python train.py --n_experts=256 --experts_per_token=8 --d_expert=32 --d_shared_expert=64 --normalize_top_k=false --routed_scale=1.0 --balance_bias=false --lr_router=0.000481 --norm="layernorm" --batch_tokens=65536 --dataset="wikipedia_en"
Below are experts of layer 10 (counted from 0) of a mixture-of-experts language model. Rows are named router (the router's row for the expert), gate (a neuron's input weights, with its number), up (a neuron's input weights, with its number) and show model dimensions 144-191. Each number is 500 + 25 x the weight over its row's rms, rounded and kept within 0 to 999. Numbers have three digits each.
After each expert's rows: "gets" lists some tokens that make up at least twice as much of what it gets as of all text. This comes from a sample of Wikipedia text that the model never trained on. Tokens count by the router's weight.

# expert 130
router:527452524460481462504514515473553529520500507534514497445485498470464508471508530507465540487501471496480498532508484521443492510485492494522505
gate0:491532490483473504478489494435521473479504490495505467473483544527515485486514509514480484495476477506503457496445520445518461507473497475507519
up0:529479492517464521501456489484491496518500493503455503431510468519495488527509505495485535481513489545496482514507481512461506527450465507464492
gate1:567450498560475439485515502512499505480495451486522524508524491491491505462488492526473509442489519509519525519488499503522514486484472528475469
up1:521501505489495551495528526492466503559517515514481511476515515532498553485517508496494501484513505497514520512522483532510478513493497520472486
gate2:510515518525446500478479470500490485514511514524500516490552520512480535475544498506533502428536492526492524494492567465513492474471509519507493
up2:501484502491548502520515537522465507508455493568498481488518497478519521481506456493539557503501507481510491498458503489484512497557521483477496
gate3:495493488485502495498494478462532483516488483528539523486494519458491547495505524505437543528541486504516530535528546516482530473444503497546514
up3:530491532490553499524512497527488516528443521508517550474533524513478550511452486488483454478471497521515428466514486533508509522482513526467492
gate4:450482505529500530487479492460511532466538492509488484450471548498477508505487478475471469525411533549525535524524491493476561497517467512521477
up4:513461512465493491511548518521540515490438520496495475476484471470479509552544562477512511544513469550510477498513469505428489496503541495480506
gets: " s", " f", " w", " t", " sh", " b"

# expert 54
router:546457496468461502527539512469518460496457483512535493463473496442471534512503489526520521472510540480518494470497501510499538500512530493525519
gate0:475506477464476493507491460473494503504493504500488520530533495507497516456495479427504458527482471491502509501482461531467457461510524511443461
up0:525475475471502482498523520508557517458519498488526501500492507476518477453475507524516479489468498492496529502529539542499504539491459519475486
gate1:479472505471497502462552526470420468486448498503468541513502537470490497502453522482508531466509511501527536499503497519509469467468466467506460
up1:458518500506484512501529513488486497479475500497539504464496480504455517477455463506465504469589496534513488482501505522504500484454494541478482
gate2:498491521457504483498521483526514510496482502502502464483420488521536508508506494499540443479479461513456514450466489513554494472510509501496518
up2:522482541529523460505474515480510551507506526530512515505466490541515525497488542513518534476558481515506496499510485496469523508517466524507467
gate3:466503491522490494517498520532496508506510523482496503553501505452540497509528501513528510456509506531457484524498512514474479517490495501530547
up3:504459474488494515485484497488468509473445480506518483504497489512508533521486520513529486493550474465493470506521523509525505508565497491515510
gate4:458487531534479534486500489482488471487494495514486478517475480525513509489500531540502499490547534512480463549500534459541517459514500511457498
up4:453487497506485489514527489526544506492486518529516505543507454497489510473508512450503531554482493543499450482515530536535517483547519479492505
gets: " in", " In", " on", " for", "In", " under"

# expert 253
router:539502555459469529506529504453489486515543481500515533461519518438468530497486510453492523513516488516505546490514500482492529516477500491491498
gate0:491482531473477557461505501489495471510495488518492422530517492528489483532511495471519499482529497476490512501499531567507465470499499535548523
up0:525479527493503509521515556498519538523480498492455522495486493520525554490476461514488499471551503514498514506500515544511500497479490486423472
gate1:488493473472495504519486499459485504509497478538511469538511477500502504519477485505519494499501507495471506499494499510499497488463483468496515
up1:550527503542510502499467503507505530503478456514474495517503492480501473468514510561497501474474490459498459515498509505488510491458484515485480
gate2:513481502503505505499521464524523486512501456494489473499497472569498505497496519497471529531466505455500480577473498463439536468536512491501493
up2:512456510537532479537478541552500533448471433496510501521505513462516488471506477498474499512487520484552518518511496495498474521520442482490473
gate3:517501484536491537512529485474522449547545513477480509531482535475519492495507459472499507481509499485505536456474533521477504544486480479498473
up3:492450554487496505540522458469483441497507529524485479516527476546472429515537464529495508481499472517513492502492513502507508510487464503516490
gate4:493482520496473497482473499436508530543502540454489516467487504471516527525528503452455474525501488496492559538528505467525461505511527500513528
up4:473497490505465513501480505434518508554480453489512513495540457473517483469507497495478475506514463507493525504523497510487505526517521520513544
gets: " on", " in", "On", " by", " On", " from"

# expert 156
router:504518482460499485463519486536508459488487481550529496450502499508453485512493522542490521523475537496484547524492447510458525516492517510518536
gate0:478449493496470508488516500495507547517480511577517482524496483483497486465551485493474456483495523503443493495484500480497538514451523485521502
up0:517454517523525464520491500503552514477499491488523519523508518501475539503544547474525515473505494480519479458487505493521537504514526544503502
gate1:508502531490488478509553550475531516489525477536483509475495543493467503511511558490464501495519532542492458525484529533507514494515549496485504
up1:514472514471513457485502494509522538500481445492462554481454520523552510541486478488508533494541484490494528486498520550509494478457449509474480
gate2:480511514490529460506507464502510498480493532505513529494540524479453495520518491517477497498549473504514537484516496489511497497478515504494527
up2:525473481523484495508470489539503468509489517485532510522538464482458528514534521526485517531537484457538461485489519513525527527496487501499505
gate3:496510507514462484483526519486473460528492523454497540513456479514531503518497471482461494479499471520468471500500466465447523501481488531498555
up3:491461497510506503489497512519476488498549521457478490460512518484483474539492533489515526489507461534516480481537495502510521453505498496536484
gate4:466491549512457512499481541511465533491499469492512482495512527463499494482497503482513530521465495517509496546482519480504485504516494475513499
up4:483496488542484485504471530566507522458493516486512538465440489499504519479520464461480513496501496467480514510518518506443504465507484501500526
gets: " a", " an", " his", " the", " their", " its"

# expert 240
router:492472501490449450489483509489539521500501505515472496463482471463487509467493540510445514457498507445462518524476447539478457486543525486545537
gate0:529517538487487510501474454524486497498491496524480513541529434490539477544519494500476501456484551515464513501481512493492421508517460506520511
up0:523500512518427506494479467545501533489504495460508546540469485500498543481488508489473492503489436511507518513452477534480473507525475515524462
gate1:474491492482498513520536498525475484507538513537469512506515490488480546478505492535495483497475539494478465475460452511496487503526501501525492
up1:494533441532498520516464496483549530498505514511555478490492498486491464494511502480513475464483513467489489542478547534507504519475457473498526
gate2:546519483517500479503514511488500506510492504488484512496523448473497490491493517508544505485527537498485519542520501483506485556480511470505511
up2:523510488514483498492495433501487468515482483512475503509523527500501485507499569476511457494498498524489505508501486516455485477492458478486482
gate3:499508499482460484490494543489490521496480483502462502552526478526450508490497431513514530482493492498464462514523453483522450406528534545469473
up3:459485507497506487502512508503466496549519501561497491576516471490487442536486503565499472519529500508528475502475547504467518487522523480540559
gate4:449490489514488505514485523497504509484531525508492482482478474498506518514494503550536494460485435441474485490537541486514502508505478518486490
up4:467493491503475526483437517502532515480414502513472469462473535531487514526494523483522507526534523483493541461521526531529532481459504508520484
gets: " s", " p", " d", " c", " f", " l"

# expert 173
router:494492495487524511487460517536535503540494527467521526527463511508558467509518505503521502529479506496499547461510499478473488471451489494501493
gate0:493512516467487515463480495488473509525519528532530507538545461523513491492507504486511524531523516503544487530481491467434486473519500517499555
up0:513487463462502484462495481501480485534502530496491458529510472503489497472466497499575451475528561545488496423483469506507499507520531511498499
gate1:524541503520536469481461497519507497530502473515471501500484515485527481422479550495494476446462514482484498491478508506521537494492511491513515
up1:504535522480469522503476493462518486528451480516486467488518483473503504487460507515521523511525525524482521486513516476496481526519460521515502
gate2:522458530493507464498507507483491469461559535468495512496543509498517492522501525496487487519517538520489506519489464503478509506496469487498505
up2:510461483480492491490549530510531504527499502491478533528496494493521533491484544540496511475534479552512501510495497510507534512508490479486483
gate3:513504449501526523524511471503471522500459478525473489536537495497473471511506526524454552495482564520501554520478488505521516513462531495522487
up3:531475537498540501482501521501512505524487513491470494506516488544461442482495518473515529504546531508523509482471517490523512505478494433453482
gate4:485494502504488538533514465487503520470505467469531489549491486474477488509539535425498475519503498488492507476472552519544473530507510516482491
up4:484504538491520454515540492414515497498513467463498499519506495474513498519527471494467539569533462497556515518512503523499468490518474514544479
gets: " is", " was", " as", " are", " were", " be"

# expert 77
router:502513457509499518511496510532516532508487533500544498536508477531536479502499508501491489486528454496506501476486540475533469467510465497500487
gate0:506511509464432522444488498512524532509452477482500477525500458501453485483491532498509513484470547514479522492484501487508468481472467504488501
up0:501535569497510537487518485501499503476501552491508522490503542517488542480477479495498497538464497455513465453476475525530530506513468524473491
gate1:469498504494488480490516513495547526484537550514450500489522535515503530429474478469488510496493519517447491524503456484515502497469499491496490
up1:449464477531472479450512489507485468506497505529506545500538532542489500485486521491488533516487502515530543497484480469520491480506448519543496
gate2:514477526492518489526513477523485506519489495475505535456487492501493547474528539514488486518519465530497531505515477520502532459519526486530531
up2:506540481489523494493508528491453482505478498514499495529488475485554497492492508499507500473463497484470486519429536448539490502451507496527528
gate3:501467464504475465496498495490487505516464546496488498505513469516507493457502494502459539467485525531507499526495468515558462485450504511480551
up3:501482505495524500514498478490454506494474529500522475471492467557497502490546467533541484524493509504483500539503470472538530492511487485496541
gate4:478483526503553482483532529513548492521527496489577480533496543524491508502509513467470531486519503513507516515419548514502461453502492509541509
up4:472517504483520516505507535474495510494456475510466530466518500541485544479497465486506518461511533486512474504522523521527544495485472473556524
gets: ",", " |", "a,", " in", " of", ";"

# expert 146
router:493509504539466508493523525495521538469508453482506466507498544504489528495465496459499534524512483531502522481474504465504472514445486503485512
gate0:495466464526539502498494519488474476528489529513500518510508516506516514528506496509524527448492520480523508499529547525468432518512478503474468
up0:525485502502500499481486502542526510473526548473488478468452513524506528519484530487536493496447474527488481496486543475472512501513510496491505
gate1:506464522510490528485522523515524510488494496505520509521484481483510567535509491500543500514527504526517515519492488540503531502455505457442525
up1:484513457462512514487505509497527492464497485468473536492473492491471555502475491529450515485517532558556514469547523460513450471500494516486550
gate2:431464498468477513525514467499459530505541510507502477515521554521529496524467485502510476532497470516491503519426508499522532507507459515488513
up2:458489492527476516510474521497490491505501493535474490468504500493489479480494512499459482486539465502506510471493477548495493499506498504541489
gate3:519493524500484508506512484535516497557550456480506491479483490429558489483499507506511496458488501514515468518497474471486473493478490592531510
up3:507456481521522520472504520490497518492512493533481520504527533517507481469512515488495479487495480503543513521519511421513483500524481514438513
gate4:502530513516560547503487473479454486438534495503499545529473459495534509500498464523533515537455491468516492514493454516489546496533531492534517
up4:457482485527491491509494510479565514455468448505510467528520523471490529524496458480490509468463455495505550453483462434499518491491476511523504
gets: "\n", "\n\n", "|---|---|---|---", " Notes", " Ref.", " over."

# expert 207
router:501484481507471477529515485536511510529501523453558528567475481520540528470507493473504487498538532503475511485493478531521488528458457494457468
gate0:505478466508500528535523488483493492506475509456508515523529479531468496524501508523507518536507533494527516506506529495519552462537498529498493
up0:471505472510453517505501458505471473523488502481528489491528498491530474504491490479538478450518459485490490507510494470476469534502522471496488
gate1:508473486513517528448462489494498495486529503485507528473525505526520488466479486489479523528513483502500546490497514548493508480532502482457500
up1:500461528506506518511492507545494477485449516499475548507497472478527539484497502479501521512499539525509452535511460529548485550511481497494516
gate2:472487468538493490466518507542546501523508517541516485542514496512508506519468495501493464510492494459467500485468554535503444518539498476510549
up2:517522427506451498540494511519485508486498549542513460517534472548515496492460472483476468518493529490495510459524518510506476509502511468526528
gate3:483529513526491517481512509492472481475461471509470489516476481509492545486497490524514532440497478510478512471524477524533552529462475489495487
up3:477535491511517459548469501485513562490490467473482491489469523473495487475500511534473480477518492531510457560515511517546540494488507459547521
gate4:544497498488503451512524471564539513501489512504516473532491460465473494493485481491506538522513513505460479511522522471519417505483504473493517
up4:471497484467522467496506547486501534501506516456483509490519501490510516520532481487493477551528522532490494456495453516497506525517475497448486
gets: ",", "s,", ";", "),", "e,", "a,"

# expert 57
router:471543538473500480498508487472512490503535514524478465505473488449485479484495520512503489510463559482452496533514475502459514527489533486516549
gate0:482502515476531535499512459525470487547489530513508491521471489493473513483510535491483495493503561513506494519511503498499510521543491485486508
up0:513547535519461488507473516483506472518502485483458550458467550507499536514490527529511494507541527496532490499510511513523499499517533480472477
gate1:503505497444505446515482486503504477491513527494541468520471494525544480499482491483510471535559501482476459482502530520454492491522518503518526
up1:508496507498537487489510521514466509486489485477443511510502523514502485465499532521521510500490529482481511517529481530527489482493512543498522
gate2:509543515485510521537503509497528529527525487496502493513512478478507485447466485525482489541530535469488518520537491529499476461455517442481477
up2:485477474527492533491506514507485510480458499463482538470479512466520477447536484483467507491488511478435533483501511565506463522491502510519457
gate3:524503518492495501489509492525533512483504476541552490463510534457522483547482557540495520486496485522535499540517558466495467509456494502533492
up3:548514524455491515509503497490476494489482529495500461485496503495483499462491538526451504505500487523510496526493454483484476472501475502468521
gate4:501527486508524489479489498483507483470520462461490507500488513488528476472526484480516489485474510473481506567533457474486525520467457531501496
up4:496496501538509495484478493467479508479466554473528556505523521505505507496472513504504453522547527516472516504521472478524473517519505512526509
gets: " St", " K", " H", " D", " J", " G"

# expert 165
router:485511493460539474454451512533529528542464519492493504537520505540516471507510532501539504527476464515509457459521486480457507536468475505491513
gate0:509510477469511498489450497471512483470503468497508481556552474521492486498452470532490504522467503522516468499518503493520523500528519509526527
up0:486438502507508476516483499553491490514509501488545500496511492493490468515559465516516514512552513505562499452555490521510508456483524500476412
gate1:539505483503467476489505415516517517497483503497452501483498527494512511469500515537466493486505527516456486485492520486486475476484502452466513
up1:546471488505529479524515495469486493512506503511530513447524484523493512486487483458519506476476524513495524506475491496496514487532485546501496
gate2:484531535504519502533505500504494493453491445507544489470519492469507503498484510485476524527454452465530503517526498527472457537497483507479508
up2:478481501540475507481486470536509521485502465518488506477531492513515470508509541498500484492522479472483492515522464505522486461503530521519493
gate3:491532491440519451491551482456496549487488455527491480556546499509483494477581524546487507493501491506504489503518468527500498511503484586492501
up3:466508490536477533490456487490516476504481466515511469521542485490472457466492510506488498477486479524515479522514484525491489555554482512511501
gate4:468511499573479517487499472518461519505490518450514510482457470499486446479535507484496499505487528550514468505508506515471516501489502504522491
up4:500503504487498497482480474482530475447457474473461513503481546509542475494496466496490472518523501510470495493508510504513444567533459504473511
gets: " was", " is", " were", " are", " be", " has"

# expert 88
router:521544493484534498460529497485488456504516533480505495505540523510515462469500509501535493522515497519519512509498528459481516543476481517494483
gate0:546516504455522501520473482487475480512544493537549535506521507543500453496519448485500525522480481502500493498521482499508531475507548492517513
up0:484513534489518506492527465539497519512520483480491528450465468497484500512500479479522495524475453436515512450540466533525536496494535467526468
gate1:482511510497480554537512481536537488529486472480480470528519523492540491514490532441539469530477529528457520474529510474510506465509475541472540
up1:485495492477484491476482462534503486460524520471469537474515477477492488545504456522501507568473491490534531507526504509525499538490496516541490
gate2:460504541432518520484533502493519483528490467477455530500544535508472488518506556494472485485513486501484479482487534501518511540495544496495511
up2:559512526509538521488467460482519468487535510507487548505481493478532539521503498504491510505484480502494493546502517498463470497491502500503536
gate3:521501537508571509518510504523503488523485517502500505572493467512525527451490546484504523485479504508453459532537472511528466504466513491504455
up3:474517476498499513480510492515555481482478503517452474498540489502525496508502523521508531529544507527495512516462473521512521471510508492476524
gate4:528519496520482475527481473513481542447516471551551491522486488493438486544551507483485545502479503504494528505488510446508528545482535482539484
up4:530522511545472497485491500505511501490505479490526497514536509493534478469472494516542476473493520479499490511500511520475497511552482506488496
gets: " with", " by", " and", " |", "|", "-"

# expert 254
router:466521479479471511491475506490501538518538514532462490491486476507457512494512536472483463455490496484474476509506482525506486496523507498520518
gate0:489504494484510515538541473494502510480521549542524504505489487510532497464517567495500498465514477477511443478520511542510512490464559496530494
up0:460506543489493456498512493539449505526516505563508511491500479481489510440461530522482523503510461500500520545559499510522486473499512469507528
gate1:475516524505473514565461509519478522497499517474461533530504451502464513527514466501485504509432514490495488533470506529480515478492516517445490
up1:496519498453519494505490490466493551511533518504512531512505477545510517521474486509509447524477507529504494536508478527493542530485493471494508
gate2:566520547483551525484484500480502476498546494504472500521521480531480489529411471462484528465505417499547521507515499501490505533495471481479473
up2:501495504520499512479499511505491494521513482491488490553516495476455463543538491502498487458464466498477492531497526507482487528505477502526487
gate3:511490453528486520479493529518506498505497480476515503512507516532533509489526491515477496471503473524490493496514483473484471548539539503495498
up3:467507529456522489526483464476504504509545527504500525477503457477524517490564485467461451448499502491488544497507463507482521485484478483505509
gate4:488492493514474516517499495501491522528553518552467507506523486506519544574507460517494464482504501529518510492477485501514517514540523482552537
up4:506549533494525490449541507467471522504527492494499529455470513512453514493521517465466483442471506485400499531510469509527513513521520503490477
gets: " St", " st", " F", " Th", " sh", " p"

# expert 159
router:502531471522492485492512488487513498456535451475530504466508490473475509523492510536480537523460505504492476471503436481519508520473493501498472
gate0:522528420470504528521527486477556524460513523525475495534499487475475519529503525499509492498519515449502498502454489508488501474471498468535518
up0:496517530485509488518518478547487487534496520481526497494442496527536505517504453505484514500509474468541518504482520492452508469498466535468502
gate1:520554561485519511507470473514517463473525471459488493485536510537525501468485499492505523480503542491464518501518485521529467543471543502515510
up1:506480480482511516492480451469521516471478532474503474523493461504446557492497463486483502503522485565529486553464490549496476520467490499497490
gate2:493514517504498517489512490527506525468521461504531509495508511503518513507499500472501470496525478500477498475510520507514494512459533523500475
up2:522515498513496481539523483464487506530523534557488495515453503521477468496534550549474534441520499451486509500475550476514484518525492533493529
gate3:489527509500545496499508514466451510540485489505490494448498495449471522524491476479495505493478478509507465529488488482472563526516512525491442
up3:444495509490497483472473534497484521546519505533487536504478461518472488525467472483490541470479518478476534471464475503488493508515489494493526
gate4:483480516485509487492482491487495502509542462517504484481522516448512524483475539468525513485467484512509492522473480461496490511491494485490479
up4:499526504555477541486499523528514508519488451490455520513440541500475555499509437516477520491518472479495491499516471481518539507473463512529477
gets: "\n", " =", " “", "==Plot==", " ‘", "\n\n"

# expert 201
router:542478432523491485483496480540540472479445517527486499495517506518489482523492531502478497541524487551504506538476530457521514498458487496520494
gate0:552468484547508508516525466452520532499494493485448514464501508506469563472513550463506512509507545500463495485518516492480467498523532531452506
up0:541537526506501508503505478473500488491525460476514516505519506496492543500511485492573511525533545524496514473521494435487485497494487463548521
gate1:504515464510487470497485520500510477496526505496509548468529505506478478486494514505504507461489514502499441504502537484506468479513539506505511
up1:527457492540509470445459497486507526509473496482520540479527510495479510538524514513482482449491509536474466519523496493497523526532477525524462
gate2:537488454489510479516510547497489491509511467544519480429524514532522547500476476501503506540513520492450504550485508509533489506473475532516517
up2:557469491524485523492512488519495518492473488503501474490488522474511542506488506435490482492539482551534478543525532550516492505503505544502476
gate3:519488492504479502486472495522519478479452516511471485510462490538527556483506483517461525519507475492468474495480507480494508529473477519471508
up3:479488474494510512524530504515498462451508509540480484533500531520492540494515516529532467533537468522484527513498498523477463482489525495519479
gate4:496456520493515497466498519490485504475515510511478525523502482503507518520526522479485515459465547563527534501483487530461432520481489544473508
up4:483471521539513500455525536493482492530526482507476528520497509529522518503497482493477500468472478489485510493490465505505503527542509511451498
gets: " a", " first", " the", " was", " won", " most"

# expert 95
router:504488502508525525453504483505503479476446528543505472521493501484533464518486519521533473536493512531518515526513522462528445541486483467497511
gate0:512524468536480494529514497485481476450474524507525510487495510552506485518448470500496491506484528505528484480485499501501480509486520480510497
up0:492531496457531490491485490501551479489486500486502485506468488498500468519474536521474497475495517509494488549517506555497540452495502526515491
gate1:509503478497507512504515506480498487487477478540515485489477449462489475507478531517491514516489483472471515525487453530500490525506499528489476
up1:459523521499554501493569545468471516491487472482516512449552455522508540496532521521484469518467474480524509513516479523466508472518505564467473
gate2:496547501509503516527512511470508485508488478503538505446516497474522518510496479537550530507469484497492504504474505486528472520492480438438515
up2:490496497543492496500483543497523497495532546522468526510465483504487492481520479518510483481514528468480484456559495506468545499536525501523526
gate3:509501522510491479467446485496492470520489523459508468517483512534527472463513535490505501511474529474483518518507525498503474519456522522498499
up3:517521517498460522490517536487546473535515444510521519516503525575512509485484503497495477488501523489500483477524521498496536539514521511482518
gate4:490503502541565474515521515506541536561525465493477503473517535514510482504511528470497540544522477515491548482491496474480477495477459448526467
up4:502511472498507483526481445477495494502507522504513541485527507500478517466497485494492508490514475509537492425486485492505474519530505520510545
gets: " was", " a", " as", " and", " an", " to"

# expert 167
router:546529488511532527468506512469507489465498525482477477528508526508509489505534494526475469532532451524525472552520476493533498485544489519466471
gate0:493453538502511486512507485503503478458509478476507494478514491503515510500524513500504490498482459529497500464494499517525502510480536518478472
up0:516482484485490492496506522509532504478490522503482498474519501519498514470440493552465505538565510518564500494500486498532498507495472507492500
gate1:513536489455534451497471537486545500497503517499507491486491502482509511504516487522487526503456511492441544512545511491494547489503472478541511
up1:446453509473508480524522486537462502545479517505481468430495477526502486493522496467523523500478531475465522468488484484535487526477515543486505
gate2:543530509454471500475524517457479534499490515491545511516476462494499526520531496478520487513475522504538512565502510525480502513504508530493501
up2:478488482501492482430547499493504519473487525481565496511499471512487470491499491529514494546454507462456451495510488530508527529481553506527515
gate3:524518517495470455459527490487496496503492481468479498501527512506511504497513459492518493514522521498534466508459496514462517475528478487520477
up3:508505505469467540458524489569525478519527548492508499523493468477529540494463502449503509504517517502500521518508499521464497502445504499479439
gate4:496486537504488471505488485468472517502503517513499523517507507506525488488511515540491460467463485523477471450467525453498478519524517487511513
up4:494523508482528487470487445516516495486503476541480473527546483478522483501459495509532542523504511489482495483511521527517501476465530503484510
gets: " |", ";", "|---|---|---|---|---|---|", "|---|---|---|", "|---|---|---|---|---|", "|---|---|---|---|"

# expert 182
router:461469498539500484477515450527521476486481499510465476523475535564496510513480514518506490500535510550493529556497520478538490484503529513492452
gate0:487490475479514485540479485496464476447504527467545474498480535479524468525503507464558495512527531454515460493507528510469503510524505493511523
up0:518456533454520511469462507503539488518539492532576522461512458501487499527492526578520558473487475488448502525503479493432508451496503500477526
gate1:493492491531530489475532483488505498509478508479539500497512514486520499474496543476508467500495491488538519495513540477499485501510498471527476
up1:463535505476471530493479483447484525492493498524462578465495454508491467528518481470478509479488496482500511460506487536480502487511500508505520
gate2:419485528513473514478492505504490515484510507488509489488458508531510465477535471516504486473457534503487506539485545461514509516468515470477511
up2:497496503475532502513450512499529496500491466518485527514497471500532513511518558529538503497541521464471470502456504492462503493488518421511504
gate3:531484497489515512481507490505483487477507489522490502546519509526505492484449512503544503466532488509501489557507506482522484494502519496526485
up3:490451538497514469526494477482500516525494513531508541490503490494509452520496518453545512538524525532528546483506436539525465527510505511509552
gate4:509503486479513520512497473467461484518483531486511493488480488485514538505502512516465452452480475550504500495468498485575513475483486484477503
up4:488494478496498503481487493522529492486574440493495567522521490477521469471563491514512480504515510490501522512525513490531493477456471508498503
gets: " the", " first", " football", " a", " professional", " World"

# expert 172
router:503482489495503514495510530524521484540485455486479501463525534508493511521492537484518516521502494504486481489467513509488568506467504489524499
gate0:521510503487512492478481508511513553524507484498504490530505468494515507498514529527529505490545509507532518537470527506493487454516506517499519
up0:553500485525513495548510492465509463516485475471515496498503487480530475461500534510504533528513535511492499545516482509467507546543500503475535
gate1:548497503484509492478528512500540504492543493534514490536525492540524496513470452492469508508478510442475538535499533484470495471499495498519524
up1:457500482491526527492474481524491465519490481497490470530492502542505493460527469524500439531434526491472514512510496538531501504511513491451514
gate2:517564474508512481499530516452517479523525494521485526484500453503486470495495499514477512538513491496503506513513514459500551470429501476517491
up2:527505520479498493473482515508471508484520478474520498501484476506495472512496511512434541459489490495540480457524469491488530516465504556510459
gate3:552498485439517475509486490460570513493460515548518460474474486476480516476500502526522520495454471520483455489474503506452528541536519519505512
up3:458486452484497469496488479542453509489493510513510499453481504478537487502474487476504499452525506502480451497507509503470481473504494476496555
gate4:484483490506467502470518466515507495528548515522509506535521511501577497503507482487506489505500536523513518464487545518470498488513521501549496
up4:506475513532492532486473529524503463504511511468484458480497537481514516491545497503556488517511503493478491489516495517520534523471559443501523
gets: " is", " of", " to", " are", " be", " was"

# expert 0
router:512536507478505541507482440500483469505525471491496500505482494457494471520498465518530496510503478495514527460531510465492477500491504497515451
gate0:496500505514463516519514521541481479495497474486539477508435538507468451506534556552502530516522496446477514468544491475524517516490480520543468
up0:508460474535524515567463511524475513525537506463514476503495475484501487522498531518464521543511474469537535466471502514449531479505494484487499
gate1:496517528480475507504471491549511495459475497457470513488536493499497517539481464487515485468488499510491530494487473482503493489420455519493487
up1:527508465509534477479538482509481507474496504481496466509509543464470497495501487536492506484498473518521465497475525499449476502526540524505498
gate2:505483523496475487538448481493496513553491488532531492530491553480473508525513553481512549500526471490516498449518500483486515541466497481497485
up2:521454461506490469483476502531513522552520546521523540510540535500500507508514505540501520518511536531496515462593495508500476534512484495455458
gate3:573475482519496498484440494441504483496458552551541507491459503481483482518503447504505504526539471483539507491582483516518517508476514549520510
up3:525511479494502508518497483460517542482553519475514503511471515514512504481511546493496546511510473490511492502532467509484491511526501507535505
gate4:486520503453486519493499494465507441543520494485529492557473482491488532501493524494505487519521513497511448525497498495501485483470521492508451
up4:471503509508497492522494532492538462513483502525503550540520517490486492495478509519466553535533510531489499543506526516495468501491495539488499
gets: " by", " of", " with", " to", "-", " as"

# expert 212
router:481448510472473494469504511477504531507485508509456473456471468450474549462462506495472526493486516455451503501507458542491475490530498498526532
gate0:470493498468467533476475540495492489488485479521498550520500511462490550501533472498506471502481490468490451465540496537495506523504484513489477
up0:481535496518453507466509514506499456509490481507526515464486507487442498497504496488456533495512494518505522534468523512475487523504496477430489
gate1:551491496501585507512521498519527517490504509475496536469490478480453561514569489492511562503486498480497473502529494520505523529509534504490521
up1:499511463462483499477476543512534528491487500485518425533492513481481473465455484466514536553494497468459476499492489500519491487467461481468518
gate2:530479517534518495532495508474482527510520527457566509514528493462506505513539484509538483506484485482501484498537469499504506491543527488503505
up2:497543535494522470477498478515487493524518494519491486525513504474520481515508479511553477510489484493503514503463497472525491515470504515472559
gate3:483489515517531509476494503473523518444497536505515489493488453471569520485541467528508519502483520523456477476514532510528479504550508495510489
up3:516490505525515486506500466475481511486512504521473499496532498510481451508482457506494498509491512515472479554501544500485476493471459530515515
gate4:497476462479478441509497479514519495470489482479497475458442487484552455510502504481484503490455476506497473512538537457502460475500487517481465
up4:476477553526490503495475549519488499477546480516525488478508492478482483521532546544538493479463469546440533508482507482495538489502499501533518
gets: " d", " c", " C", " f", " D", " p"

# expert 218
router:539529541529459516523514515492507487451493467474531487453504508500478516504472474512499540498498529488498532489493444479493500484516505501518512
gate0:508487525497490535457555507483470537481544531530453512522467484506504485489493536511493510477513513477521514495489516486541509489520514487491514
up0:506553537528530515460475492489528479510526526496546506442495514476518474530455512459516507437535474493515505489489513491522475487476498501524458
gate1:508498531442469469497463527507492492494479534482534460510476515472492497491497532501502485516460467474519454473484480461492503499477549497483496
up1:527537515500451516488496471504521487521486497515479459487493501487493491502519451519520484483486490464536494518520502465481481481499484499535501
gate2:500486502533472452495534472495541486532513542454467523545481510471490489554518487496502475480499479504483477547474539529507500509484471481511532
up2:491510488452467483479497495507532486508495505501508537467503534533519496460488498515503494525483482490438529472518494493478529517478513504475456
gate3:459481531500486509485524513481503528461510514487481542524516499460500462465514496503497488558534485489496495522508453473509480466511480456457508
up3:468522513469523489495514504487510488481520497484481482489476475436482526446494511519525503510495477519500467507487485491540453474483546426512457
gate4:444476523499490485489486498479465490490489445517482444518511519478509510487507489496497483454478454493499481533535490503498454501497471543542505
up4:501492483470492523494531530499497524500515485533496512505520498482503506499474510482537513570480507549481518501515478526471495474514517502476513
gets: "\n", " Infra", " UTC+"